config = dict(
    n_layer=9,
    d_model=256,
    n_experts=128,
    experts_per_token=4,
    d_expert=48,
    d_shared_expert=0,
    activation='swiglu',
    moe_layers=[2, 3, 4, 5, 6, 7, 8],
    router_score='softmax',
    normalize_top_k=False,
    routed_scale=12.0,
    balance_loss=0.00632,
    balance_bias=False,
    router_logit_norm=1.0,
    init_std_router=0.0398,
    lr_router=0.00107,
    vocab_size=16384,
    norm='rmsnorm',
    norm_eps=1e-05,
    tie_embeddings=False,
    optimizer='muon_variant',
    lr=0.0108,
    beta1=0.9,
    grad_clip=1.0,
    batch_tokens=32768,
    seq_len=1024,
    train_tokens=308200000,
    steps=9406,
    dataset='wikipedia_en',
)
Below are experts of layer 4 (counted from 0) of a mixture-of-experts language model. Rows are named gate (a neuron's input weights, with its number), up (a neuron's input weights, with its number), down (a neuron's output weights, with its number) and show model dimensions 192-255. Each number is 500 + 25 x the weight over its row's rms, rounded and kept within 0 to 999. Numbers have three digits each.
Before each expert's rows: a language model's description of what the expert responds to. This comes from a sample of Wikipedia text that the model never trained on.

# expert 7
What it handles: Table cells, country codes. Pipe separators and cell contents in wiki tables, especially three-letter country codes in sports rosters like FRA, BRA, POL, plus stray word pieces.
gate0:489531447531486504504491463441473507492516516513471537502472461491509481511517517502513495493521560442518457468493474544521500527446491488484480486533460557501504517464524504482532499489513482
up0:483487515525480466533460539455458459465491528470517518511458496493507457497449543496534496529479457471548464477551510549532519512508468461494468490505478471446507491507505497562483477492468536
down0:521479543523478495468489507491532495503477560441540470505454518490483509484521473548534485493538518487464533512525463506467556457498499503507527484487496510510501508476526515468497473517508517
gate1:475489503547462480467525557478488487504479510506459488471480455469483521516512474508504527492527546524466508491489463488486501458491526511511491498506479446500511520466531523528509472468479489
up1:490495521528470452556451481457518497486468515481507485526493505522483477463519551521543480512516480481493517517495511547504494478496537485518484501477474527447473493479495491462503460494528513
down1:591476486500469425553483514490476512535497499500515500516448470541473459516528501508482506515486516499492519434531461496517505505510527528537482502444468499497541527506500477510479507503545479
gate2:469513533480507520506515508511504478483481528468498473522542528546512460512479475543538486510504474513491517472501458471565488532476506502463492488506538488495511498475501494511488500523484478
up2:479485475501487506490488461494521462523490507500447507494510472535449440542471533510489487494552515460502495490537479479479500471465478476476477483501509487486487475544519481491524508494519471
down2:477534483501484513469501504511552525503470516485494533500503532503518509455535472468517499497499500535539535472535480474512476523461506540457537505487499522494539474481506514474505471458498494
gate3:506452472481519513517541519508499509507520510517523473479492507493513479536517518527536483487571510489508497554496507449443476475488543476509505530508531532467531520496518487502459479534503496
up3:464481507483431502533519506488503466491473483538527521473489508516506461514504489472521536497462472489429523523499497536481542488477504520502470538463510502490476495524500512519506495478523533
down3:455539488543515510510526541480503512503493480519478492486512496506504497506485478495491478505503541476537531479495479482525498445499516493527535477530433476488500508491484456467488510479463519
gate4:515510548480447502437491556498533514454489517485515493492472489459490486492487491505515489520536516450513515495525516486502519511492500483490438523522477560496545480555492497523521533483516469
up4:458471452497523504557529464491485448469485537509487492543507534500505466517499488493461536467520498479506521481503540468527474498501491500532485509456483499473477492488537497481527520493559528
down4:443515508474460492472521514513507512519445502508502527507505494475506481493484555511504529465488475446460550512519470493509485478438513484503519476504519469498507471473510483452487487509485520

# expert 52
What it handles: Table cell separators. Pipe and dash separators and blank cells in numeric Wikipedia tables, such as | and — between figures; occasionally the word wider.
gate0:544495464465476502509466515474547479502495527491480521471541481528516463489517487507512486507501538513517558499477523480513455474536475486491489503457476548530560517508516471477516516483499504
up0:461482540542479519502519497494508523462466478483513461508494499509553491538495521483463471471512483513498523484484522498481505531494509485482511497488548463482539477519534495481491511495445449
down0:480497526470497465503502495501473529517506486470519523489498500432547527457543484512554512549472527491487515523475499485503481486490498515441486560512459448541531489496452477488528528479469492
gate1:499497499490490513491481483502512517494513485485484525495511506511486525543539507473516480475575556485486482463498532504519478500472495503483534450503540469490499540571514489501521533508542528
up1:513494509489501498475489519519449490524490475496484505530493521476517494511511482523533520517532555512503510529529516475481449526471468453520525485495510485535488540492490502516504520472454503
down1:482498525513520500515501514522469514467482443476467481516498489450491496487488515476504512517484494493471451508525491459478470526549570523508521517489490498490509476473519467442489470483499498
gate2:488535524510519538494498489471495488452518481486525467458482473485472442485487513470556508514486498482502495477503484505579473498526515491486514481496526475473502459516503474520518437500510512
up2:481547503473564520529508492499531468504491548501496477513499470505500507488500496505510478493511483520526491513474512482502538498500480489505522477445481497513491516484470471525517471502491486
down2:444516498493509501487478509505552502514478513525485508498466478532542519459511473507505466513501561526512503467509511516465496514474477515535513481500593485498523506439481514520499487476491505
gate3:497528452496464513541521514535454492456515536479534503481525481490543474482509481501539537467519465511475486507463518492488512485522519487471462502491473522491519509502466506518539474474457475
up3:532479529520518511520482509500477501555475502490476476493532522515468482563468494484485522514527491516472483512458535496516533498493553510463516502464554498511498523463500459521444510480546493
down3:543527522531465463507485515471464530495452482454503545511483517517550486499529459481504531462534476459505519455528503551487439529485526516508507477507492515513477538490509486550516498474526498
gate4:507510483512467528534494488515490463533519496487474552465475547537538540513530520516526469489497495468453488462518535475510505436489518507490487442506490453491492557496477531555543461476469493
up4:483524546487492518494503509487505522474494458512502480476452554487486489503470432465542525495481497508481527480491482512494511510539505514510526536550514470494534505515495519520527537427509467
down4:479444475524541516500478513464508479511488490493505487533544490461476531485530555442516518531512491499500454445551469488536502527488545459513499505493516483511518474490485512507513521528513543

# expert 56
What it handles: Motor racing results. Words and cells in auto racing and sports results, like car, Team, Championship, Racing, plus pipes and numbers in result tables.
gate0:494509484504506502469469472491434499445531465481552517483490539469490505472517477466512540483422519504480484490491509506506498503493481496514515501519550503512502505487503542566487527470502505
up0:483495484490506508478473512487484511522499490504498524506494503504478490468508493523526507487487456503538528516467513514489529498507496504464487509516486449506532503522505473483485543527506521
down0:551492485516486546504523536508497529484455450490499496533473480461486507495542487506506520492502509522508453476525481470494499487502504518465461480496480497515502439514458431492497474501514504
gate1:517527495510521531497497522465514524449526560494527508510556486522469511507487504498524480492510465541516540455454502515501502537509499493480503512539526518524472510503467474493530481501563458
up1:527545503478521475456464489476505504501538448526475450510502518490502506467491542450504533534499559477509494487483500524481485504514495519548470533509512506511523513500470505493473533519519509
down1:518500479484507486510516493493481518460524518548511547503447505495544516497466445474472508509492526470498483494485474531535497514478507512498505501518474529529495441512505496487506519527508483
gate2:523479459513492553502488483494480506516463495436509500483501471478512468504532491464528522455494505494514508483505523547506537529506543510514501532544547547483493484492504514506494490499490508
up2:532465471538464482506470486488508496512515496494504512500508484480511531486538490490503478511491513496504489460483500503467506460496519491432488461495476496515524537505549470480529522499517521
down2:485519496474522505491510546471524469494481532526458459503514481522495498487499490498494466503520476543471499489466520500485502453464450525505483491503488484467450471503533525505565476539525488
gate3:511489467466474487497493444477463514486489499476498505530522506525516548497491530464533488491507459527522495517476463504499495482479514487483509483511498538491499489520511530504547497501507511
up3:493499513516448546486515482470500468507482469520516467506434494506505460514477509475475482500516530472518497498534520455489501466521496452517525444514492506493498451495537504507493513506486463
down3:496490515446475494500489509521497502503454485531524511538508501513515505526539503501515480530484507511506496499485482541451472483525494503492507485490523511507499511529527474519515467485456511
gate4:526483515478487498495516486481523505540541497537500470486488520483522530480555491492517475483496540491514535526472466487485510502455482519487506470504529535510440536517491545502543530521456489
up4:521499519491505451486516472501495475523474479542518539501540502516489508471480483502466486524508505527506512491518495499537458454515468480467502486511546478540469513511476496490473481472511513
down4:539505525460510494497512538533552525533480533494489530502533504496537510527463521547492473523498504495480511466523496510522482432510510468502515548539496476503541498483489495493504501465556540

# expert 4
What it handles: Coordinating conjunctions. Words and symbols joining items in lists, names, or titles, mainly and, or, but, &, /, plus as in cast lists.
gate0:469513495528497528505508456514518493511529536498494513470494501491537477510471451522493471515491459507473473516478459500499476460568501517492533517538489526509553488513513538520524481485490492
up0:525563533535484457491517493473538492493500517527489503466474526540508480522540498510475485499531519503495517480503545500528450519545519483533530468508477500478532484492499521481478556466478525
down0:518562528477506501484454528468545498507554511536441489457499545513488477526507487498433466496536508469480493537479507474485482465515494488495479506528478521481488510494499535483495482501465543
gate1:513491485476503492517549510527454504487514518473500542492493492507446475483487528512521468485533500518494497518518529505506481505439464505552487483524516514502540530529484492486515492491506499
up1:491483505534502506476515495477506495463499489474522509497549492491507530517489487479461506479489503479446504487513468493522448484516496488490531526483549519509493472490473489493418506540488523
down1:490525532499436478468545497502489513526488569503456484479490473463503482498468495507436457476463490538446481488490514485473476485514465471488524501521477462528502494509504570525526500499502540
gate2:464496503482477520489518483500485500510453533517504449481491473472450491515491480499481481520539474507486462533482473528503514485469481439470485501494444502438492502438479481486531499515505504
up2:483474522505459488511430470520489484490455530495543491539437559461521531527483525475529499479517495518452486529506456499507495500489550475482484476502519525492533491503481469496505489487474519
down2:498500518493531495515500517466513508497492499472519512482484463515498459477472480505443499519491457496499501534490509488543523523495456476492481501515512500535522452456522478507486491500470519
gate3:522528441549533513480520490501505557509444484507533490462503513493523472510469507496517498431475512500454559506509511501487528509539445515484495508478476479508509511530422468504525543507546542
up3:549474501496499532511472553524448473540519443505484500545497514534541522476476491522532530490490497498494509481533484523511501522521474506541487501472521493474481501511509522490551486480524550
down3:511520470470472529509478516533495479515487516475483528538509500526505505505478485535495497493499500471486481511516545555512480512507520518515495484470519482462505522518517528470540484506499463
gate4:527489485484519494504494521524526475505464491472463459460470507501520499507496499515523517501489498479517485544486476516457490493516473472445533528522545509457509523463524503488561505489496488
up4:465514465520536468493505487489468489515488475474527531517478528477466531507482508504510514479548567491510497520511471516514528498489581500526451482457514501540478490537489528527471505493461457
down4:539483464523475548464497492469506529485478527494502507454483509491542531505471520487551516513477537500519477473506468454517487445532469499537521501487470524512465534484484491521534494534492506

# expert 19
What it handles: Commas. Commas and comma-like punctuation such as ), or ", separating list items, places or clauses, as in Moreno, Buenos Aires.
gate0:491462571506441504503544485513485482428494532474494477547497545543538472517503504494526475487517469484512505530446501487487473504486497465526500488474480516525491491526511447476507499504504515
up0:507488472497526465523498473521507511565505486528528525482525508497450514457496486550541500517495506535512505537468508456472476505484515489494496535519501491462502523468496523472476501502530476
down0:504484509484498411483511528453481490474519469490509509507427502510512519542472473503491466495509521494480520473473496535475461505478525546497489524506512534496511496518505487506461467496496505
gate1:485449500495540444517492483513511469512431533513475519496520503504505490475512513499518541553495483533496477514495569523505511497511500529522508507443483495485503471494490504514495500490495527
up1:461516483497508476521471502502468491504484499512501484545504505498491489506510516514563451495504454488447498499517499496492508431512526494491498528499491534515476536480522505527496492507502511
down1:473484466484469509494475480505474538495473499493513481510531476510511512539508526511516484503513453489462506470531518490530524479500488526490453484497523537506451466464531496530491502506506503
gate2:504533480477510485493488458460454539493528492528499493545474478529520524546509494483485527496498420512511519463494530497528533552493484502511478465497513447472497510513489484513497509559496451
up2:534482470528545526464490568451511492508494451490456507447519498496438467465489462522498475528488469501490475481521513508491520520493535484514519482484473496534498466504511463481531511477510505
down2:478516482551512457527505478509484492480519478518477523490503535503450487523462491469503525483483526478510554478464531482450486511487506474496520530514476540537462484461518544495504501519527535
gate3:471568483530517515505486498484513528513548489519494504419523501524471489500497512461489492477542512492531475480502496500498488490545532519505512438503485466489486538514508470497497465501495539
up3:494488484484538485501522523450500491505486476514512490495435525489454530512474494511456490517512508525463471458487503478498501474471551510525556553555536494509514500501501472452478509444495495
down3:534514508497501440485514520482498516486487514487508514552511476513528469519446455515480487478504515497495501553484521503499502493522497489507502517451498552505469517532508544480493481492480470
gate4:496510464493493482534481537523503510515496491510504489462495507493536474452490566540493513478511498500474502514524538492506524498522499496497546507512505541525479519494527528504495492468509529
up4:482474515515494541531516482510534513513503477482512504460501510451503509505443511499511419505470481547510483512457502457501482519517497453463528490476458513481532522514567472461499522516482490
down4:529471502486455540499510488549509564529555494464519508524491484513478519541485515471516501524466459536505491556502481494537506523540481523487548501475500545511482525530489496476499493502490520

# expert 36
What it handles: Sports scores and adjective modifiers. Digits and initials in dates, sports scores and tables, plus prose modifiers before nouns like same, different, depending.
gate0:529501475506538519488485538494525523509502501498491477494458546488488500488494540454559471482490498497535532488476512477490493496500486474461500493466487489511526505529452483503519471475500505
up0:527505481479514481524520479520488459509552503516516469508508482496518503484501509487526535525498460512520485517515481545468494450477485522526476508494503454482487502475472493527456508470479521
down0:508498460474474481452541505525484498490508480513510466519486436531507483482499471506516505456484459478496542511532512514513450498534531480512501480510458519512489522493474523504456492525507472
gate1:533465520480501496473558519486519505466512529450482505480513444495504441469559486500522507495484529521482529464487521521542443491484507481479505506505515509475438488470518468510510538483526505
up1:483475490491566476501447506489536500480534485508483488500471518496535528531496556533509541496492523514533477525499445481481522505517517521517511459509532502535468511489506436563524529499503527
down1:514523523504523543492518511529463569492510496535492514541498484506469518480510491480521484529517488507501484455553468549524508497523501503488504517499476510511464516529461547485494539532441503
gate2:473487511479515505504519505462518490533507484509549498470460483494493482517470510469548505525529494511479478482455552483494481506496531475500499515494515526483512468512489488502512508457504478
up2:495524490517519504487515473500461464488498533509529525488515530513542454489500516491529523468532563501457483544499518477503473521495517513481455541492484515548463472509461458516541531496524481
down2:520481510456504528521503443549479467522534473467484501530494510484495524571518533473487477505506480519513474520491523488492512528534503491476500502504472501499505515495474502484505546491515491
gate3:491519495495497516489486477516488522550531539420472479473536507556511478570514491528534502512506492490495466470510525494503516504531504482528497454518512495455485542511512507493503516490467496
up3:510484526478536464517511480521514489498505467567543556476483488519524501519503494519516520485496520481513510532544506496522500530471549507511474505516527502540506486506460492515471482523496525
down3:514472476476487512475514473485478517498488483520512520431473479564514540525552550482447495516507494531473425469485490529526492531554506487463458509465487498490514478490525476501503521506508524
gate4:481500527530491488479531491478458497504490497490512521507467520500509485529510496531517507527515529511481481546490539472501468453474511489465506458530509543521482501484539456523499475447511471
up4:524525500525508497495504520476455500517505527439463474491451529490519500453456469456538506479498524498507478528519495482494509513477491520513494486489490496480490498516506475515485518504544515
down4:521495553500513553504478525511522530491481528528492505520525443502452506504472500478480529521486480518472531489526491535465519494468489505532489519500519494500486494437560500466467535513515485

# expert 50
What it handles: Time-period nouns. Nouns after the, his or a naming time spans or units, like years, season, spell, tenure, century, often in sports biographies.
gate0:468528542529535560487489478484456467539521515484536476488514490519520495492511537463559511531476525509519536568522503518501531551563504528474518535493558509491502497485481541500500494461516536
up0:568521485510493496502466490521548487469482509487487518507521513511518491496504480504498486482560519491502492549509544492498493520430478549515522505510496530536484534491520532527469514510493486
down0:522509482438466515522522535506555527461482511461463495479487507430492520496459494517458540484492458478504475508472546512463467548454506490527505467532514493491501492525506525545523473500514499
gate1:494561491461509499494482527487513478482524530471507505515496508506505482498475490515518530476517461511461490534460469497513514491498512508494538497557484474442504518493490491498545531484501485
up1:513471549509475505536513508483531468493491489487510528530464509489478496493512500484488485472496496499489467460469489486488506466520505495462511521466483549498541489458479511523493524507525469
down1:514481528486538495509461544511465484482469464540479512489486459500484491522482525507498475511485481542540484463485502499448486502496500480459493495517519512511478486497493517527518498605520512
gate2:481506480485487501512499512495484494482498482490507542454487523523526467475470452483538487501491489510536462492501483500492546526510483521562472440508501506514485471523525522481537490525513447
up2:488522450469514473490500460519482511504517473477504514521537498504505475514538492502520526480495457452543515454534514526527466505523494499524499472537478505499531487506468478503522513498474519
down2:498503485477455505499501521519459462490508502504548470460535488513483515466513472493515478516522464522524448539493532505507490495483455475497506443531484445472456520479499482445496509501489465
gate3:510482507525511524456483504470512511469504466489520544481470535507524506480488481479526486506444547460488477500550490492513526508499458500484490520508516540497507514528516477523514521487476527
up3:525478469523523519502506463479496475514458489520501501509467541503499491496498492469503477535498476484467501464453489549461559472486484540493482481549541499522517494477468528541478558517492498
down3:531504475499492516497471519484503454535495490509548511498541527468472508484533513489468516503525512526526521531497529505498546525529504509497531510504491451499463454530484503491478517485497491
gate4:512506488459537521502531479502488520480550480504473478469512506491498517504512499495541500501569515496518505547441501468499499515503478538471487497522519511469529536452465523480521526500482477
up4:522503496521516470467461473486532493493500538503462508519549497482450488489490491522477466501562515497523511496512462449481516522523515490499489459481489550516479483519495459481516486475562491
down4:483463498499527500465495478448504520536495479537510497519503525492513523537539494494547508510496502468489449505472490446448516558516515507471454527472535536530508468469471504469513522500485505

# expert 14
What it handles: Sentence-ending punctuation. Periods, commas, semicolons and closing quote or bracket punctuation ending clauses and list items, e.g. Vatra Dornei., Camelon, tumor.
gate0:459498442509536512502524474477518536484473481523481508447516487499477522523498535581464460481567495502473501495455485477480521504543523494493495469545506504475508537484518527489521485497537485
up0:502505508437520496499453503527479473478488566455482548443481481525456491495451506512533488500510475521503515566512513521487489535514514483513508532530487523532493492455518501513539518469498484
down0:488468520496491509467492497530504516479480512477512541485503506522495472517511485535506500505525550497522481516527495536471499452474500482530474543514502499548477541563508474487515508504515521
gate1:487521516537524516476551513535538481483509500476549492489465445524496508493507560475535490506483519484514506486473498486496550476514498563466492451513497463491465492483568472496515502514472520
up1:481531445522485527532552499453494518540529480477521482509502524482506550472526497522525490500536483508484494465511467468472488496488511517466508461462510454485485456544523485490524501549522524
down1:501552527513507491534500470463518524473561468517476486530481473459530473502538512519488514500466448514463478490531461493462492518484475502489506468472521499503476482493497552500510474519491532
gate2:511516535488514472501528469520478558434487483506510520505510512511515463483481485514514537529506467530492553522442491480504461515483508496490460515465496540464472468490538499510503515466507483
up2:522519493477497500512504499473497523511467513481486511521506501542496511510512498541472483483497530541517480471498510487503508490486512492508486460535482514490483485546481521516479557486499487
down2:534483500494527472483514483517498524497542532475509484532489472489504483503496503528498487474519508527496470469501521464503490508508507503476469492529474488500471526466491487474494528528522487
gate3:515468502516463494513504502505517554482496469456512510504489501471533479454457531484511507547541517514524507516489494471483496534482512520477475539495485505503496545521528494480495494509515514
up3:535496529518541480475528476495505517512483543482460494504500501527483500517501498484478499461495463489489457449524496458526524465539441502475512520519521533520543491512471502531472487527461516
down3:503453496506515557549528506477520519532461513455523473540500497500487523515466479521436512510498476506516465486515535469526557510495452509488522499509483496525456459474509472532511489505480534
gate4:474505481508530540503528515523481520527541546514476526538521464543515553507492497522463491459572498494516519514497520483523488454503499509515486513528477486517506502523473465511513471535569523
up4:496513491515526472537513511475521541521516526510503500463503483489497455516535496559492516475431545507475539487457504471482509519530507475461462530492533486455504518508446561480511496482469453
down4:486524512533550522568477494472511506516527473511468466509505484532472532530541478476508514560477493499495519452528522489491489503528516489493529526492517527493500523488512479531502503493463480

# expert 51
What it handles: Conjunctions and clause links. Conjunctions and complementizers joining clauses or phrases, e.g. and, that, but, which, whom, while, after a comma or verb.
gate0:530557471455499479512471496494482529474538447502468524519472504488478510485502504521504524498537502531492479514486476519511507492500555502535513482482456506562471508565497493487499485475475509
up0:494535528507527521494461526522565489502494493528465492528531505485504504510483525508508527513476447454481493524503526538528489503508483467501529518499484468469499505528496543542533448500484512
down0:471517439542502510511514528466509506488515522496522492488448510549499490465522453478572537493495497519484487524485485494517512496513542495576542482479471494516484507503483462523493488485500471
gate1:519543490495455548450476523479452502486477501479555518508497506490502532497505522478483485518522491563473522540485469515532502507510517493485496456525492454513465518548483478518504471485519489
up1:490508521490472504500476521510474503507513545503502500487528487511480497476519451547554482535483493484473476498477520548516507520524530551535514514525490490524470486475488486498517454480483516
down1:484521469478499469504527477440483484485484500503516491519494493504510513511506499536567530497496469470477501500493479479465501502481468472503475530558505495489540483522499511512477516481523469
gate2:454478471509499463550491477482540497529549498475565471552504483507503482489533505529500502490502455539512491509491489523526509459499494514595510478538489491489461482474512517495525494507501509
up2:529489514519514499509501534515495474522472500524495507507515487523455453523521538520499468469474468484462520474556500540541492484470487507497509547521511485520503521537473489477533517508563507
down2:517491542500525530503512527531487543489500438502426533499508482469482491510463453499460513528486526569507467515482495511535511520501432511505509479512497524487491501468478486484503469535503458
gate3:450494513482508505514507529545547479531486497522505479546523493484502442467483498521493501506495516470512520522505517481510512478545485503497518533501479494493512465488525526526524516527518492
up3:514533495478540498493444498490507506515542468523479494456492531487485502521508494451516486484488542510490539504486518506498474515506536503489513501447465517449462497515507478511492518542491560
down3:468461492475497532524522476539495541512478471498496510502519499487452467485455465501401511479522501530480485499491530511474500514488485508550507525498451496499492522495535516517480506480490544
gate4:474520521530497488520537501517495523508473557504491480492502474527474505544501478538473520508478473528532563468517499491525493516508501469524501523542511496524459506481518515505486485511524489
up4:496528525514476487507492493513466504550473540505485548509490533522498486462529500513488504523473497500478498496503519492486542510478504517524510463524526506485518481495434512499496494523501503
down4:516481472489516487464488511504492495497503503520490455474500547506485520512494531473456485554506498477501493432463482475477525462511478537588484516485546529482537502482522495512504490493546483

# expert 39
What it handles: Technical engineering vocabulary. Words and word endings in technology and engineering text, such as processor, compressor, engine, computer, satellite, plus punctuation after them.
gate0:504488496510476511526506559455472478492479529471484512482506503494500524490524471503499494505502509507470480547483491498487499512522566498487489429493502502533520471531546513506513516508500528
up0:512513498524485512521493520507498510470515494542497494481478517488508529456484509497512507477468504512520475488503581460518511546534476457538517489503536485515508498517500487455502497516494509
down0:520485514522458482492489484498518426456523513462502512462519495476458463505498504461457509504537525495539502519507506473514502527421506491483516499480540484465474558524526459493505519507499512
gate1:505484491471549465492497462520498541469466475480491463490453567477511502520477465535494517505529470523465501512513487499520504457510444506522505483487523496480511499485477471517493482473510461
up1:482493506522478476502506489481509493487461473512483506486463488470547448449517488487522475521465485450482484481513521511532450474506530429494476454532495493455481479455551529544491493489479517
down1:500504539521522476537460518488521491479543540513490517557488487457452486518483482483498467478541464481516502509525496480551479477513523485500460532503483490474531505502503518478511532528522493
gate2:495487506474524473518495467495507541507493503524488520486506513509551510516505501518522477509490513510502509520448501486508483488542464482494528512513530493485520539519511529495529502541503480
up2:509491500467502505524509490534471531503500470487503498498484535493528559478517464484493429521504516512495500497473453512497460462531486460471459519468509460476505517525448486527474492485506543
down2:456505528479561514509537538533486445509498501488516540525508527495474471515472462501470501491489501470462517497493519498533436508511524514567480504512525508513479515487482545506504483517502486
gate3:486492488516469520494485504527490504474462494464489520517469497521464488527499516517530501498520487523515474483480494502481502471499504455555498462474478499444487495506508509508538493495513492
up3:519461499523503473480467524531515456453516501476470509535461531506461496479481515497500502526485503478461516439487506498562457505497492481537463474442461479530525517496500444505510486469511512
down3:470478538504516484504462486463509498524474494522475506486494530506471503509520486510492507498532472491467487540529479514495503524507507501473483476499485473584502548492573498483522483492515511
gate4:493458493554511556491482485497472502464501495518505487515507499465478501511465490494525535501518464495497494486518487505485507500484500448474535535522525474464482482482474510492473481508544512
up4:479464498455449502550483531527488499527494465513507511504436478505443484489481503489496486468468507512546522524525503510485501513555498481461525485479480484508479490515487483494521488502487500
down4:473481465525523503499512516446458482478509535508485512514503488471533474518556537470456496482548526527497499456537539492483480514492489502492501496541512498523503527494511489486491492527447519

# expert 10
What it handles: Table cells and separators. Spaces, pipes, dashes and digits inside wiki table rows and citations, such as blank cells, years like 1987, Yes/No entries.
gate0:538543492499501514508457485479505514514524501488558488498496518530506461513507511524536494478526468449541504478497523487524528459517482498497465499502497494493498490507554468492541530529456440
up0:485512480462463508528472522497523493493500496487480513515458471507537494447498459472542533464497519480510500488549499534522485494510498529516497529515493518511474468498490515482508521495541517
down0:487514476514460494476547468532520464514514466539493492488467453465472476447512499497538479523509487470431505559509516505513533538499499524506467499489520479502531508460473522491499514492539499
gate1:533480496485492476451512462483508476522499473453522520532522487483476496475508488457541514504511490503513500461465491482548546488511517478495470494518525552470505500513493482532511523520493518
up1:520528496490525541480494487532504496530534497494444510538548451506484557551557470495495531472486495535518503557463494497456487477497505547476460515494528530491520513505500457540536502486503486
down1:483462486476473500523521491470499482519519468519530487520505539483514448537520535502532499471489500497442529536453500504560450499535501502478563494491502544498458520479489491501533485511498487
gate2:491530445511500512541520538473530503506512501459486516513446499522481488531503504473547522526515448512522483503493467497502502494522481504495494477499491501528528523467491493505506466533474491
up2:463505496515452513464515502506545480495513538465511472483492571517465509524510521510520511500491480504512500470477479479482528480467545541498500519496520568541491470508553499539541516496470524
down2:580469503483458499515540493495519487465514475527494522503473501503489522535504477525507487473507549496480509489517514550496495476476526507484524516496538506525493529487508513534544523501512519
gate3:498482517518462504479513529475549521522490535461510537498500506515492453446490514493530551522496492495500523489509509492452527492467510531506506493479515517452507499466526472511523459484494537
up3:488520509485480463496485505523512494515502507496473438482470517493478543534520475504511514454523449524501475542464441458464484502494492519540516443480524511528536468497457504505489533497474526
down3:535512464533552514528521524509512492508507478487503468491542468489466484499540482533501503531516523526482545455503522496506499489494521490499477537491538493505478511508517485487446498519474509
gate4:497501502510498478456496521500513543487494524468523505499538483497508533496505502492568494516503512514474515502451505459525524503457520471541473519473518497441499522496492519497517522480497513
up4:499487498495484519509506493493492529481517471505526511470519470446506517465497447480510519493516453534485483520523469444495536473501537535503462527532474484490469531491504481500490525504514510
down4:523443496464491506545450507479502497435498493489516554535513513502533501477505520517526459504532500485523532533566562502488487491510525520515484451520507495475485509514485511505533503474504460

# expert 21
What it handles: Capitalized word-initial letters. Single capital letter that opens a split proper name or acronym, such as C in CARIFTA, Cotton, Gauteng, Giacomo.
gate0:539464508464488530520520446493536501521508490460514512468530513528505474489491488529517551478502454490526468478493479473505469459491452494440471519494493511483457524465509471524506507469472512
up0:487500498527519553444539532501464500466471472517530527513533477512475526558500442501463535534496498508514485476505516516512535544538464491519495524468496501500526506506481478478506490492516517
down0:508515530496491525492502502473475542494524476504509468459487469512490489488485499511530508496544533500471490531522488490479537484496506554523494497532504476486481500458514463488503511509517485
gate1:489506464503511483495482445464457517453507492478479513511456532513483487487444499500545500503465515480541502513463529518484496524473470469538512503535488501443519526478453508521503481525479539
up1:505513532490504534464514496492524512466524515447482507475504496550518499484466491548512423493545516495459522485478464482501496507519470534493480469467517455497488553502497478497460504483475495
down1:529527485459523497528474512487487561528444481510528472517498488532476501516461454520516503476485537463505499527486492496522489504509510493526479517521488523481459470531482478520466494492505526
gate2:526529520511482501538519515488531521510503488482502517493520516469470493508499513448488501521516494480488527453421538481519511499525476487489501467453520503482494492497546529438498552486490533
up2:505508497491492461488472494484460434500532493488542507528519515483513451447484522485549514498477487447492483494499503491547477534509473491488527529508505483475474519516472518514516471522503491
down2:530501520519467509534555535551479499486494478523484528518495471499514478506456468502458536520512466517485532459517490504545505488532468499499551489518483515517511485493521500492488530529470479
gate3:550527531483472513526479509451496499521493464470497509489455489538512519528516526476453499524490492497502516488459500534551502519498475469496455470489512476474523471505496473470561524497450507
up3:483460532515520492514520512429531499500498524486512506534489510502521479488521470496490509524519493517529536468496532507526493508442507499475450487548471478475513473498540457486483450517496512
down3:493511502480478472473491483487502501492485466500468476528537491495497458487526465512449489493501485495494493513526484508551473488506511522488509526496483472528480522502496411479466520509513501
gate4:524553467501491507444513490454456505454492510489532510449516515544491493508491519496521499498481492498479514462537499502464556464510495525510505481536511474541534489522510519520498489459439482
up4:493470522521462466491489525517441540537547452476512519520492482526553525470490527474526503502488443552553489491519531503530500488509528472507482535448472519500503493474464518467495529524491516
down4:498458506479519518529477480521506502525491483484473542532528517500476476512485508469429476487527552533503516499471548527524500547484482514482484536493475473495489503531524476506466517510525517